{
  "n_layer": 10,
  "experts_per_token": 4,
  "d_shared_expert": 64,
  "activation": "clamped_swiglu",
  "routed_scale": 7.21,
  "n_head": 2,
  "head_dim": 64,
  "norm": "rmsnorm",
  "norm_eps": 1e-06,
  "rope_base": 10000.0,
  "parallel_block": true,
  "init_std_up": 0.0232,
  "beta1": 0.9,
  "steps": 8970
}
Below are experts of layer 2 (counted from 0) of a mixture-of-experts language model. Rows are named router (the router's row for the expert), gate (a neuron's input weights, with its number), up (a neuron's input weights, with its number) and show model dimensions 0-127. Each number is 128 + 32 x the weight over its row's rms, rounded and kept within 0 to 255. Numbers have three digits each.
Before each expert's rows: a language model's description of what the expert responds to; "mostly gets" lists some tokens that are sent to it at least half of the time. This comes from a sample of Wikipedia text that the model never trained on.

# expert 39
What it handles: Commas, colons, and joiners like with, by, because, without, plus -ing endings such as suggesting.
mostly gets: ":", " with", " because", " without", "ified", ","
router:096106156105120171077152136083145116157143168147162159189106162193115159143139168152162156126087095144176119154099168116195132146149173169145062081137167102146171130123134094164088183076103094109147095103143082076106074109095150172132088158127150148132112153131067145126165097143103180097118044111116094170168154168118111146139177147142163134148133123083112095153153169117113175160115
gate3:067163137149133172138172141134118156113130067136162145146073121103099157103145129164121150111057109114152146118150153091113186141131198147201090073153142094143156081134110142150062136137145114168181107151135123049141097098166155164142165134135117125105158116104128117146107121047077141069109101088119082179121191141150135171140148165149164075133166105114141193111121162085117166121153
up3:089198094106148122147143117178126181084105090136132118129089097092114124100108170124148104086081099068161201100161124111097183114146128163169069132146122171134122091146112143138084104146169099147191123176097161136137105155159132123122149064148099116110113071094109121065098158087123127099163103081108114123119183155135167172123161135113165050150154128113171175114112129116156183073176
gate4:099145136106081150117158148158062175170141126107106110109117139155088096117133113157124149163171085131181145123104117114084163122134130127099101142148139081125157175141125102125078127113144131110097046139179060121116126139139144151177092138056140094118215118103157123137197113124068175110138042167151105185117144129054114164130162155201137128121136120070138095121151169133137178148102
up4:097103131160119181111168131112113098132139101157154104088200161125129166123147125129144077181136184134119097123133175161120112132113113112180076104142099076120182108094134112129137179132081194091109157086132116087125087086158131129132144115191160131130183144155119174142049095135092168081096048187139179151108098123211159137203104104132114149093128119091130153135098115156125115139131
gate5:143137117087088127116156203155160123146142122119161134168103125133109172160138096168094179105108130156115128102053127090114162162092132102101112118122162070123131182197169129072161175114123131165143113136182135087087107088069116140161137140144139108112162124122084153184111053173159116101097067096110146128205172169125114138101181135152100163151114143094159126130089179103128173192144
up5:169153104128138122153164140169153141125132160148163151155082101128094160162130098150095189128083139172082141098104105110098162143105124081103122138105129066082136172129179153141183216092161100142096117095203132087121105084066104133121125148161143119105124148101139146150126070237142099094106118112150122125158167177165125129090164108134094177159151119058146137144136130117126166193159
gate6:144166095077102091148152152103122153128149234174134100153115130145100131116121168131097153174118129105068130111086149064177116148133181124095129098151150139172150163127106075105125111158146080118090106115180114163110116159119172127177040135104112088131158133139081153103146138231087167149147084102131114148137155130122101151164119109139120185174166128110154159171123146192144157135077
up6:138146101104105070123132129114127170149117161094089126154083141183162065113123120130081188102156070129090125115093126077151130095158177132106208128113168138131097181190114155144110174146133089128078088142119148171124156145103127135125075140072139135095136149097157123139192125129107128118123197107167084137144136084022110078087131153164172157152149126126098137133164152146124096166068
gate7:125157139174072053182158167135149175107164144093159192106098196156161169132129114156093105140125076165123137105118133086187161141111122131146079118118159096125141073151131106202057155123150104172095117131150115146133180088140124133158154117127166178142142131097132096134080105126104147135095109166188143142114109108091125078114124204153081088124089135105127173123123182124132077062114
up7:059166097111108072141164123113141178099103117164192148130144156154103111127143160089099100182151041138098177097167105112140144148175107117105139126123179093120151110114164126215073118183126070096133084174151104159100162149183132112154183116114122139119107123108119152127126140142075126083155105126194189109109176144108146129115172104132138097181101094121116198135134125122138155069097

# expert 46
What it handles: Commas, and, semicolons, slashes and dashes separating list items, especially the comma after a venue before its city, like Luna Park, Buenos Aires.
mostly gets: ",", "),", " /", "\",", ";", " •"
router:096090163103114165117139139113128110121150162163179140133123161182119161136154157164157138119116118144147106164097155105165118145149167170137091077127132077215190135105133081171095186071125069102155088100158088091114108107100162175146083170107151149140085171143073152119148081151100185092105071118153094151147159145166090105139146146159165145121141116115102100148147181137066159163062
gate0:139129176080118115140168182086100106154146196098118106168131159113089196108179124133099089170145131156135158165090176069146162151103141195165149109123139115163143094111155105170111158090076095157106117098151082088123097083087181149164116171132188164096113134127140109148192079133145136064092101122114106151119158112146101160159151178162147153124164120113137095170165182142134130148064
up0:096117154116079172065091109105173106158163101192167174111134142183104097165143157136169177161064119100144102136141111151181077165152106145144068123169162161060185156172107111133122147133115144095122129113152171162113095141124111135113065141133148108169154187180083133069102099182077104161144126109108099149131120145087173124086155083152125124121081127089128149108104120102124180166164
gate1:181190133122166232101135180137113156163178132104125085111141121091094182121140132105131115098131158195130157119136182150087146175163104138116123156151101033119147161074133120136079141085147145145089157080097091138103132136153165136159111161147131109184126106175059126159108113137131168050063156146143101133120089108139125117129108198153126169097132134102137080134151130114101156107109
up1:112129110088140215099092126162120143146171125149169109121178131113131156120090106101098126093148190192215141140078100149091119149108137122142101109121098063126130138113200134105118148087155135198072143094145107070150100158151130123160110149155127117154142088147073202130108126164092109074131166113097097096131097129183086141132086175112186139063109125077146118113175161107115129119144
gate2:078109119110141168136179165197098157109171115176088120119175181122135111107174115168111125093167149148152185128102160097138139170067145087081107130105105133182160112090148121172161158087091131150192158123165124073129123128160121141183150116056139076123156133140085094171152087116138204138086105091107169138130167103100133075160110130148152201161117119171110131120176115090134115122121
up2:132121135108146132153148139162124154128151100162096077095173139112100100065209133156090103085170150123184161116105126120090102151100126124122152111135110160189174133060108103200107160113113125167193173118185123042134074133175113139179186128092138087105148166107102100200128065099154165140115107112127137142114180112100123096173122142132165143143158146127165104101148081107155093108130
gate3:149182129129167154131079075133138069071083162157168099111105118139113146144105088103164131082136094099129125181170068124150077115157151142131127109065135110201165108097143139135134166124176082108179141148147132069162140131049131112088120146098114125103069122104068142090083158130106153131159095144130101110094078149191177096095140129121128095117128156183058135101115175095140165146119
up3:123113139113137140077117126165094166108112139097080145119149091156171119169122087136077153084172125151209176094108119114122172144091140143104143085125093129211129172126156138162156136123216118051174079147149118114139103125136133155136146146108131133126114160130148128117170124113093177138118096119153098142154150082209091075134113144140207119080155118121107100160152161169050083084098
gate4:097176127126135135125149188155091126139177122129107102159139144116152179177176177148128179113133110169124086115175128074091107129129107200124093185137094137112216136127105111163091113126165162084077131138114117154148137107135113150167143110110132116141072104124134081180189074101127094127078084164133075111141143101156105138115146125157130128116096115133203042157143137184064078139094
up4:136165137124075155155116129082059129104111105150082099196092120155106145159122135133147169172147159140160126106102146117085200081123172146125093178130111102119191127134082114087122129140153118175127084102126118121130127109153120107155134162093116145167154172146194076112211142147174186149152113128178067129107092083155109139162144107104146186143153148158162066169128096138065098077104

# expert 3
What it handles: Word pieces inside names and foreign words, plus late year digits, e.g. Ca-bar-et, Savo-yard, 168-5, 19-6-1.
mostly gets: " Po", "ica", "ome", "ek", "ola", "leg"
router:102100168101114157104146159112153088174178168153167146135127167183115158153160154167147145144116127151128093164097162108168123143129167159133097088153140106147179151121146057160081183101096098119173093066154110113090084097072144180164059180093175162122106177147095142127155096148099171102071091130124117162181154165123108123121149162179156170128152118105107091160151150134080162164098
gate2:097132156136129135132129207128115155146159139119147138117178122127125135118207144169104123086107095128155074140141141132152099199136144148129131065159118104185148118150171085165105123087108108125142095048144164109120116088062163175179051192151144151085086146123116176142110078126099132079120156112099121162131161165158134130104126186162107152114082128093092116184180140131106174189120
up2:135142174161140130170132192127135186101128130081117073068164120085133122074190126155100086081137120094120082096169148148119085189115107111127147118165111133146088098172159097150145083142061151125108140014109171136115139077094130115144065149154103160058115127101167173143096131137140110123125161147105171140157137137138169136104102162121096172121131167152128141164171081097101174146146
gate3:050069182142121140104158230126153105131149178143152134126189140168139163119117108178079125118119131127162093159129123086148144177142153156134150092135116132170117146167119024154124131095126120103116100075156131110116134149073133169155085167093174127116098149119091158136167124161114133103120095098094093153134181194107108112092126135136142196139123117108115138146184134105127175208087
up3:166141102097096140104106061136138094113178157151147160191042141116111147182146138150187176148115117146140139159115170134157095070121166120158063108130162089145187085075138208155095172105154116080146113158135098093147110085165173166115151117184118106167082142156135105129090086121099165119112103097158109137169117095161111124174154129180141093145152098133141086145080172154098122128111
gate4:165137158099129154115157149111084136151118119193155165158095146131121135116150117150127097114153083180194050151096141115151080119197118165148099122192097171174127135136167131134157152139104131130095089103150058157175077181102169139136061134167144137127164154174127158093182090173093119138113113173121146128185186069145146141174138105106119119214082126101125095123112116100100137135126
up4:151119149145143140141098155155144128168181133115154101102171181154116108136117131117126099131107076149105157161171141153168131085152097173105140066126095143160119139112127093132136217100136102094015105023114154090132159112125145149155059156149124165135137184136080183099150090161154146173124157123135120111124096199114153156179154136183121160115101140095091153107098134103089142162137
gate5:084133118158088187107097145104111107131130212131148145159127172163144161107173126175137132161136144150135181181043147087116152120171170123134140133171170088164154088100161090156143162102127074082128097113142142102136084094108185156125076176101144138137129188123122157111200111114121189087148057108131106162141156122106112115148168159176131149131149049098080114132165145150110160131135
up5:129181105147122142148075130122128152120097172109129143126117152177145137110161153129138149132183159168120154157075153088063172078148134078105127150127189100127127055120247090100141114129091101098140133174119159156137113084139124106146128159106103156105119141065152119139193128027162172124170119153162116113105114118098158113104180160136118141117158084154122164132159084194135124089154
gate6:037089130128116197096086157139109100126114132136190138141105144145123183134157128141165153138127130131157095165103122089162141124139191144181106099112179089174139095096140089134140125079113109115142089119162099133142089084072166164201125132153141178099096165140122165173143094137106174106133078094160095180156174121182131122078110167175173158165165060113150095133175133154098136151114
up6:063104112103174166155078163161121164136090087089161126089086111131141131106161121098112166112133132121129107119065115113113167075108140116138130139123160144138088037099189102086084088126093138112132075153139116173132065100098138108194103106143088182086116108106166124199140144095164180118133130140140145163122131107110158164088100177111129167138152051151170147136164075175149111108165

# expert 11
What it handles: Conjunctions and list links like and, or, but, en dashes, and table pipes joining items in infoboxes, lists and ranges, e.g. 610 and 484.
mostly gets: " part", " comp", " since", " and", " Act", " met"
router:130099147055120163113128154111125095152160173177167140122160170164129164144142152166154141159119105128124111178126191129188113153159166174113101119135124095193172134110118076168128135119104079092155096096149118115077093087115146191146103183095180137128098167199087166120131091188132145112120102123117093173141171144121099118117161130198141182146108094092102076176149148162090170147093
gate0:094171138077063107103130154100169118140113131115176071089103192150145137122111171143100151153147136143103113110129142169127086120099151180071089157181101106162168129135115127112129132121094095094128135055183130153140131081094110175148070131141113179143137165129100112124126098148144148115105090139160154167168108103155151163154082166193118206149132142087088111153130167176083225143092
up0:109085161153195166126157119130072151129169131163108162162120121154121156144162134152157096122123101148176133142101110062145178152174135100172130085113192124122126133050127123158098141103106158120162055159130057063092096149127163155154134116083162099174086123154138147146201161149103159153132110139044119174131152149112066105118174112130180098126146100165133115140164106085129079145107
gate1:142073099146118124102143159122160165097159113187118098137188181133178139152173101123093140161215099139105147119090099167142099136180172079139146137150075093173125128122167175124164111091119092168177164116117061153187096110100090139099076101064140168144159090156154094155095116159184138114133144136103174127132171158077117068079145139123151111140142115114075106169113115156137089116128
up1:097107175110061116135122153112093147137083141184115057141110176153154155122172092142073148152206083126063132142147095151135092163159117151132138146110168142170112139127137107081185161147089111100116071102171123137091091114163120123099128129095066163146169132132137156143099137204138115106124099132114157128126148084092143091122089146127172210176145093166156141137135141195070168118081
gate2:154139191087053168132155161079131130150101125125119229124157089091084212123113130149159114192144081144086113167116077123110102136125149105124123144146117130196106092140114155090119119144185126090127078163182134124158133105160169144156051130090084119140154130122149146098117140131112120067180096142138063106187117150140099104182194122123153128161122113143118168165160122145143121116115
up2:215115189070065122134112137115119145166115135115136172120138108098110146128150112152153125169172038112102127167135091075127086156156144089061152151121094157196099145148092116115113144147125124089130031152136113134115100150152129123141045149062075119107149163109147125105093133157091149122148086163149072140132123088136130123125166115143128159168118185135138141137122044125121111080094
gate3:122125138093122132096110109101147113123118120106096112158147105149129137147107131150118120036140086122119118131182111156174137121148160178115129148096104131128162077097064093136152164139107148068222101117134093078137144145199138171147110104066111079120161134099031146169124122101112139063129099138175108152133168132135113077130113145138139189141175117167144149084079142057110171173079
up3:187112114127173162086061075177136078126107182131118115134169101126072140130136120093124090094127119066145115196131096129171096100182163117135155120087122167104118168131042105103132112140086093126200135121109082154137148163137102119092087160079148107091112134118073126100094141110159123146163116140163083117108082186179074105068143125136107124119134152143129108115099098114117060113195
gate4:123150102061128130078150123104145132119130210088141089147101103131135120153092112149139139151157132116086137110149185143130103152137110136116119160128140128219073125111175060148159110156139126088154104110143112121091086076148123126127081147090149136149135140200125195105120142181140149124167126104125130146188137117124097107161129146152179226166122123137149068239128141180116141179099
up4:132148133071149104095120107097135115068131220097152101123140089104097140150090152083191080184132151111068167116153146134131153162126106100091132164096134140180074115101180043162170099148131139104158136123119108151084125085126116099090098104105134118145075129149115171068130171187163128152207098116138158087171142170142108127127134136124170180150142182133139084127118148123152161179148

# expert 33
What it handles: Ordinary nouns after the, a or his, such as death, season, world, money, retirement, and the line breaks between paragraphs.
mostly gets: " world", "′", " large", " guitar", " production", " development"
router:073101150137095150085183159099129107153161148147160155157107174174117180144169174155132167151106117160162122165076155120160126127136196155156088091141168079126157126131138108170063141083099096102145102098181087096081089087089165161170106177109186157136100174158077151136149095128096167100101090091123120159171165155104101122127161167159162144153139092110123089143146184118117132184102
gate0:144075177179167140124129197075101119103115122157155092145089165122085143080166169136102176127113167157143137132095131103129106064103180119123105087174122165096166083140132110082081099102086130143142104152154153092128092160126216151112146198075133124082125125156121134144150121110140165084109116118115118121198113112114194072086106205129175164141085105130127159141142131143111101155080
up0:116070147175168113118155159139106167107093114162118150149074154124059101090113166089095152120129162161128127135105092122127130081100146133117069074094118121053173084172114121078093092123103141159126123158130146130148139131116174089097156180120099145073154132144148118169157105092134130092099134104158144109195064119088115051060115161077205168140094114122151108094155120073127091145129
gate1:135080126201139084106188159093145132088114080134183184138150177106103112129134112128109119102130128127151151081110106144126147097133168129116077121093134133115110104153136202140098103108126128063150123138147088067106107070104151125191166134079143157153098106120131109132144110108135163061144129037117148099140110107046074132156108211113151105197134119114163098134189157107163106143131
up1:119067127219123102108149135110137098135122112116179146126107101111065105113142181114167122097087162143159133126080125153124162113133190148140120112053146131127147153168116152130120087115163139117208174133134134075078091084091158097147173155116150132110067152120107122155190128129101129059130129055146143124164137109081131170114165182100178114161142125104140083087198183116110119168130
gate2:114116168105059137102176178104123090149148134143133140131124150148161185202164147149126127108099096146150184164114141104115173183152107144122102159091158116175154132127059107203128142118122117131142115125134184109100054110156106186133100147139146162199090161209064118150154156113105150150093111159210126163167130153103139159113095124152144108117158078131106154160146193137098116130094
up2:114116097142093148091100176120139132146102094121140116029134190145181161122087105136106088160119101131104183143104157146137183156102126112164083135126143125126141092155137111172085117127119151132125113147107140088117045080147142141072116142130121219128087128151103144123091160127024119139150150150186142094115161185097075095126080169153165115165141131146096169097125159097142093091177
gate3:057074086105114058094171092137118123096136128091164106159172128119108172175186190117154078131148159119147132155042158114127116108156162125168063132150114099160146109125098092138173154101058113125094128131154165123102081137150177176132099154144141109094164136164134169156157131168109169092125112082173143133177124147075082146191125141115119111140126148087163155145148149118153144143053
up3:204114140172177139124075110127149148097114141130125181134092148157129114178098144108113125103128120138147166149225154114151131157172096155112122112176136143120117101102111116123094162078091140139137158067165176163137130127172065156095102147089175098200156179132090082084069129092125136183128121123165129141130105110143132105130065179145129115121212200118134159156137158072153149122109
gate4:098123152147056092125150097075088095142185122104100107114090203119193169125125149140134132171092149131162148146147102144151164136084198093181141145139110079125110144132149143142163145123100135214156137110184152123094084112123125145125130083170157107199109075133107125155143121102101087173029115131091131114152118162121111155050102148117134167153076072120157154118092160123117134111133
up4:095129134168046085116123093091135089173212114090073094110093172109182143137149157150136138155096147126153153137139116181148177119080185100174146155128101066104122131140151150112164129136064140220156145111147162144056107112107137123128165088158147120146121087133113117140145130105102116181057110132101148124169129136096115175064138101107134138147103121160190114105086177109094137103155

# expert 61
What it handles: Opening parentheses and quotation marks, closing brackets and quotes, and digits of years in citations or birth dates.
mostly gets: " (", " \"", "(", " [", "^{", " followed"
router:083063160110102166089137146113143112160159144157177166120139161158110146145192158163151138138098098169119130153132161136171112136150188164175099107151157096167165140116134085170104170057131067107158110074123115105076101098093156182139078179110212149127094160161106151137132076147106142091111105108127118152153179138112113136119158172187175148146123113085125084149138140135083157197111
gate0:094090120071140159129140152148196147094127150122163146100153136162116159157122117147128114108118073154131088150068121102184098143098205166144106091129114074187169111142147144215127150119139109088125056133141126080152120091111167172158130157131109157123092137149095125123102101150124145081098099096144109164191201156168079101116168135156186109154128112086079082146128165176105141181118
up0:081135091091174161164127136169177186059106106114206108061170101118142111146090103133102105066119109110124117097110136119142090098090185137135124117143104131161130072159114165195168098142128106105080092169090127159190168119152142123158148124163080139099097108114132127110075138112104084096139141097131139113138234116151106072122144136134160079187085130125098078126140114166139118147154
gate1:068129122116097144160128170145120113147186121132102140101114163156137162138128131161128104156113139133140151149092178147180153088134193137155112105174123031127100117054146165094125105053091145095113129062119108120093136094187162158138081150144129178127110125150136182149117073183140158136096124142113088179151129102114125093155130207137191131079137099068106062160128152151128115169133
up1:140086099122083145188115113108130080215151119113159055115088138119115115114184130122147145140125113118090100177062157141168166103124152128116103135136117064135108157092133186137133117109101086202188149072120151104063148089132123130115122097083129174134086155168119167155123108145107191113067116103121184144181116138166167122119096166176147149088119106167078087098152127123083111160135
gate2:124129150078146110108111149131134100161160152125142159141158144160121161166185128146192152108145138110187068145153171140152142133085127075151113109158143094141174091101121123112138163112042139097154141109143096067090135035156113163172125165083181099146131132164123070138174056144095139157084090094151097161148122147124128132154101126167195194137128086164148093173111152107131160140080
up2:105054139110151144076121133148087116111090143131135160157118111146122093170103126133144120114157142114128119090146135158168118136096126024141084082128114091137130153036137164120123169139134066127159148133133078053121170196139143125150089125130160129115124106145126175216218140104152131122102100151118114176144096120126170158154164110122165187146102152176126082125152177096142118070165
gate3:096103136119134129105110157092110123213169089148124157107131137119155140116116161191151079154107112181122157156172156164128073144110123183180127118128083126171106142098126132188131142041139137132117129124095094163076114123121144153146165124143161144118068178201162142089170107201158121119115145091138118143131149130083104152083176134127149152100087103073075119135057140184077143183122
up3:100091164160135108120101092100065120162134094098107151089118111104171106110077137153143068176104119140057184114153134189105078146071113187199142128120118140146100142143122119163210115098150167118110120164083118164115125158116151111074161117134186096099086134115192145129140109165131112100115178118103132102112180096149124137085181157136149108096114156108061123081072131193118113147124
gate4:106080102070094103070124153108103093208182134179161118108181129157137144138140122171125092125097084127136080149109157114151116125147120182142113143152100084202116160140148153108097188066113092110115101093155166120094109061109155174184123142084157095113139199174108161110120048153136141102117119074109140171114105127127128133135138131128134131127125094060128056128179166144146150146104
up4:139110093092140083040140134151077128211144104132137099094183087091138095143125117130128044082122056134120132124157120167108131094155096155153144168132071109179085125115127190092118147091134122124131157112102204152102159088139122122164156086121123099143149145152155147127106070161174095136131152084130191105097075110121157141136103103072104110095095095070135073108138125155179126114143

# expert 32
What it handles: Pipes right after numbers or short names in stats and election tables, plus commas, periods, colons and line breaks ending clauses.
mostly gets: " ===", " imp", "):", " using", " fight", "Despite"
router:107070175104104157078152143095160097159148184149150178154138152167121170162171145167171139136117119179154121161118153094161109166143163167169095065142156099162174157097135080143074171076102102101155097096145092114109089100084173150163095191123155155127101147144090166136145108137081181102103062131127080184184160156141092103121127152171162144124131121101120100146140151126090166159096
gate3:094074147107147143069156173125148118219166188144105173147124167163141116111180144160130142105088084149132098164127120066149122167114181206133121101120144105148180142114160059131075135117119119110144121114120122111114092185158234142119121161068148109127111128182090134156174151098102131093113122135160109209137129126088085108146139158149156153115101105082106111170121157139118152155113
up3:127075137089132143102095119144136164138155103165118161158096113118134132143127180131114055171099167167122116139115126107123098130130167156080134085125102133155142183117120089147146146116152134167124094098184101120155057062113138115141133210128149204087095117116069172168172087178105118146131104082108186167117182113133135156105137150119209161196111144144125096112166145149142101211142
gate4:137113193068089159112133129083136131119127193144140145174145167155111182150136146146110158109102070149131100167109173135162155160118120131121095086137123140143156131085123061144080142102117119137189078122215089127156065115137157144158088197110114135127100129123080124122132135154089195107112080139144055153151113110155122059128112146161145140146137124107085182139195197145116155145082
up4:116154182151081149133142121083163078108092171134097136200104161134098131089115152112118146113150078118167151111133140139117145166121177131127117079115152169153193133118124043118087114119129087101202125134183093140111102163063156115117098141104112103110122130088139127166095152099078188125146126158136076109096080076182120085109068089154119140190185138151083182116156181136104125119117
gate5:133128166146092148078156164109163079148170123119107105154145162116131151138168125158132133181152126121137119175122161136171082127183137192158082125122153107124182161092135057149091146074090144162133144056145052140101096103134140165147054217153170160106130137150073138155099133133101150137129096103144106206191127181120124159141125142160182129121095133128140109125128160117095132188087
up5:142167162178118087105172142092102148198105114148114119168170117074153174104159163147166091175090092132105112132153112082093132157128098175130115102153168142100163151098126082143146173084140138161156153064091104154159121124125137122100072176147119183108161118128064116188128146113103108155142097148130106215131103188123148074104117168132116115191173145157153192121154128112126132203130
gate6:116182223119096131147134204102086095145146126151142096121114190131105157125180142162128145146158124116111127150133127131177093127151102206117126113178133122153147169112107107149136189116093113095144155089116136077125115055186140155140025106154144111158122151163124109145139148166102143131082146119079142196131099088118111133144109127185170147133116112126160078186130139147099129148042
up6:182180212121087117166171175143120127131124124085096131104118149141128147176145104111135138108173146103076101106118106152143072085109086148107105141181089147103079171124119162117144102098078161085132174176091160166123151103171089133177051092160126070208127108142168125100129167116140108119111185151093106147130110095089154177143102100134133089125101156083167099166119131137113125098062
gate7:140117094080155127116091126184122090135112154163157089182168136145151183144140111174144141120086107124160093168148189087178146146130114160148080167107098128182199142138156151117069127107172101060179099134138149100160083104161138171138127172132138148141102138190072162110075150118150193102102065103151122172137160157153071146147060089164113142132111119095126101153132117179101132095132
up7:087176133074057121068223141132134159144162104132142138157132149148106133116126109116100085113153106142190130114085121175088189172106120124146125200144198114139189189105072104197123116156171083095141059167159137110122110114119105140117105044107122132134108132148168115142111202109110119083132135128145065092124159126103105172134109145145110112143137109108135129119178169097120132123109

# expert 1
What it handles: Column headers in election tables like Votes, and common verbs, adverbs and stems mid-prose, such as very, earn, achieved, due.
mostly gets: "---|---|---|---|", " do", " there", " support", " early", " did"
router:105105143096110157088153168118148098140163153162154162150135166149113154156143138163144152135112113170140120154126174098141123148143184187130080096148139090177162151120117099174087157087112107105152073098178102087079078131123177219164112169097167154138106161156089160130164107148091153104061080090118098173145175166148106124152156136208162140128154116090092103164130169139078174150100
gate0:115161144146098162118159200132170108110143198135133156190095134122102129144133114159128170114155113141168092147112147083165196114123148143206103105151170141121171143105158147138100144099121168140137138081127046039142127070128132118096106134082101142132129173138059116148177113129082132102135101090142112162129128145134093073173127103120152129159137163089131073062165209145115142175143
up0:105116119134148130074222184127129111144178137121177155196148109150100099174103114131085123102146166146147148125116110115124117122157104185204047117138177132134134089123082116151105091138100163129144090133132034072106125117156071154139116121070152123131133138141077143150142127159110106100126170089108155167172201171067148104162117095091148153137154128098108133109164170119124156169171
gate1:054081143141151172129146124127163113134146137158161124163114111149133158088115103159169165085099114127129150148096114114142114101162163208137078094107136137184155132125124115147087136100145159177151080118146103025148124102103171128156133145089167103122151150158109104133122092167113137067090099067111102137153187094176138159150126112116178137151169107127055083098135171104058124205100
up1:044084095146134163138171179166158121113156113170120107175149081099124132095085064150173169082119094156158180115118073087116130116145166168131098126152152126170135123139129141125116100128179175167137082141155078027145193143110161112149161099101118091121167132135117141165085095145113127062112145103089108095154177133153129144143159116067139108140150096101072086111119169140120100166160
gate2:038135157164108170120150196135153088129153177124178111149117124172116103169121118157128127150107102166105107150147165147172180175149134165182104102087125150151139108107114090116123098098141139188115135059146058051116123102135149135139105139057145151149153139107093163177174077148087147113090165099170156131143145107069090115169111153127153168134162119100132118123159183129076162177162
up2:096136099121145138118217197170144101125163118130174148174131109099133073150082103113118121111130153167095160107132115151120163139158120187178081158110153122139115082132093139141118084124135182159123097128126012041123133124183084104142138107064131106114145123111117119160151131153077125092121178087110142129155186130060135095154145115096163151169166140141146123095158185133116149158177
gate3:095104184109137145133097132076113097134158167156137127164146135175066194169157150139141115114091129138122098161183149139158107169172102196174119092115149082156139181097146093161131148117140110120129132093163106111108124114114168192144095194155190132144128169169060142090154050177154157095046098144100082172147131146144168131125121131177130142098143136127110123160110172118094124164073
up3:127109174087132133167105108134125106110090120113146081146121088095048139149118183092108077095109204099151090100181137113130111153192078167143156103125079150138108185104157166163177135143139133104149164105158168114182116141104110112110120119186149082142147148151047114106180100112129111150066100160149117114084119115195214138115123152110110141132193158078112122133163123082123152148112
gate4:100138158119069177132081096167120126129123092133147096141090129155172134123110094165137132161145075136174159109188136155138110161145132188106061112157119131115158146105128115133147068111179088140135148148104106115104151171110198123125117201121154116139098134124164199109139132126156152122106102099152132134120190096160205131128153148112179086088157057153048154086096135142036130117164
up4:110152169129041175175063106158110126106135118120136116116104142128158152158125104183125142099133062118148173125157144129143121168164094172109057138116109127124161131143131125153153114087156096156150118136136123122092119151110194141099146195159136156130114138148135172093080116111129159126106110115162142119096210106215170112119145146133173086085125084152055173104110112119032138063150

# expert 38
What it handles: Closing quotation marks after song or term titles, plus prose words like would, released, played in sports and music articles.
mostly gets: "\"", " would", " released", "\",", " played", " held"
router:101127160087108168096152158095143102163151145161172169139135179177121183129154149163154152143101095149141127158105173095154131155154163183137070098155175097170176130112142107164106157070113092119136080095149096109098082117113173192139091198098158142138107172164091134128142103159103164076106099105098077193127155145136126134128152136200160149140148128065097117150132152116074185147090
gate0:092128148096121189163082090136112145089120145163153111079163066178139124094099123124152140113102140165132170117179109096086139097128104167150124116144146144124163145122181149121069143083185059130123095124119136169139165160191144167109151110118108089123079107087166135184132096063103174114137120160150100167050142138192173108102175120175108085099146134086163139081131099103078151107169
up0:097138156115117187176101084105123136121116171138164110096130106153103129081134103127126189127090154173130179132183138129102172125167140177128084155119158123124210162121165157152059152093148097132140125131127179140132153159160187158115123129091134091103082110111110113192130153092120156073101126144144167169081156129184148124069193166202125090112163127132146154057166129110083156109164
gate1:128145144096140101095107140105203103104137145181187141091141100166056144152168150107186109104111077184145071138093098062162112168169151130136079089101099123151136115073161096097116155119065138095127101073166109145085125080136123144137162130084126148130158160136066128134121077179087089113155083055160142162170138139102117150121089098137136127151141147101188118167145165133113170153125
up1:122157153106144154129133101120130108074140132149171083105144114119105197135127154142145115135106092162126134172180090156143146180134123111125132101115147100155177086121129133108117164009121136145109149115153147140136080122127074155136110136146136092144069102139104096133090173039081108169134106156189125149149112165216132166074130151148169115080117118082101140063146152195078130096085
gate2:122136126099069143122146188172121092163127132133141108085123161134125163112141154188197117103129101152136072169145146124145105149156166158175077086116102078127111136097150122150107163036133107123121090123127174065105118115109173141131116126144136190168071149152097114080133067196074196078102101160122124177139124134124116182114092173178139151114161109091116083120149182119113160157137
up2:119165093089087134121110181194132110159107122127093116064076153111130121105101102157182105084123134152122107128165142167103115116188131149162071135126040103115104140125139180138137126090158120166102103118082146093118122120133181113111133142172127195198071144156099117080123107194092194084137146160112120154143091110105107173123088137152112169121205162112170069127136173092125158126145
gate3:120132132102061107151106129095148147094114142174165138118111117122114096160164115135161197120111096170084128174115166099137158167120123095131163138133166089186112156129155126111160162097120099139124077136171075118120150181143162153160134132048109194118131102141116176146139134147114210142147107143169144237070182097102111138138199133124157170176113137093174138128082117187117141151111
up3:108152139078090145181147183119136179119112131176139148102114121119097098108165119155150140108107098161113131138172154045140122125115103095120153148181167170152098129159142127119151155122140130135107053157108077123083149203162165144144152112066103184116159150165128182175148130148124180136127158111168102178096175096096112126119188096195154120193138117106149161135075110212140168130143
gate4:134071207143172161111164119104133145081150140120135105098153143116112131121178153168131105082152124141110133141156116147105088192145120094086101138120138145137172194093109100035114126127145131160090165094118109118108147118133158140177130126096156084154140069160105198137188113109115220110111144134061136195154119121139158128154154079097064140080084147075104137141107082153103100139107
up4:113158143147099180122140134056107145121170123147149126138140084055082104125089117113177100097124096096162101150203141063162097153146150139109072123110113128184175130143067146108145132134121137120117085123113191133098173123174122135131119109126120147168109106155105166091136167140171117156125088115151086154093070113170144173124149130137160154103158158136061148076095179151050170113045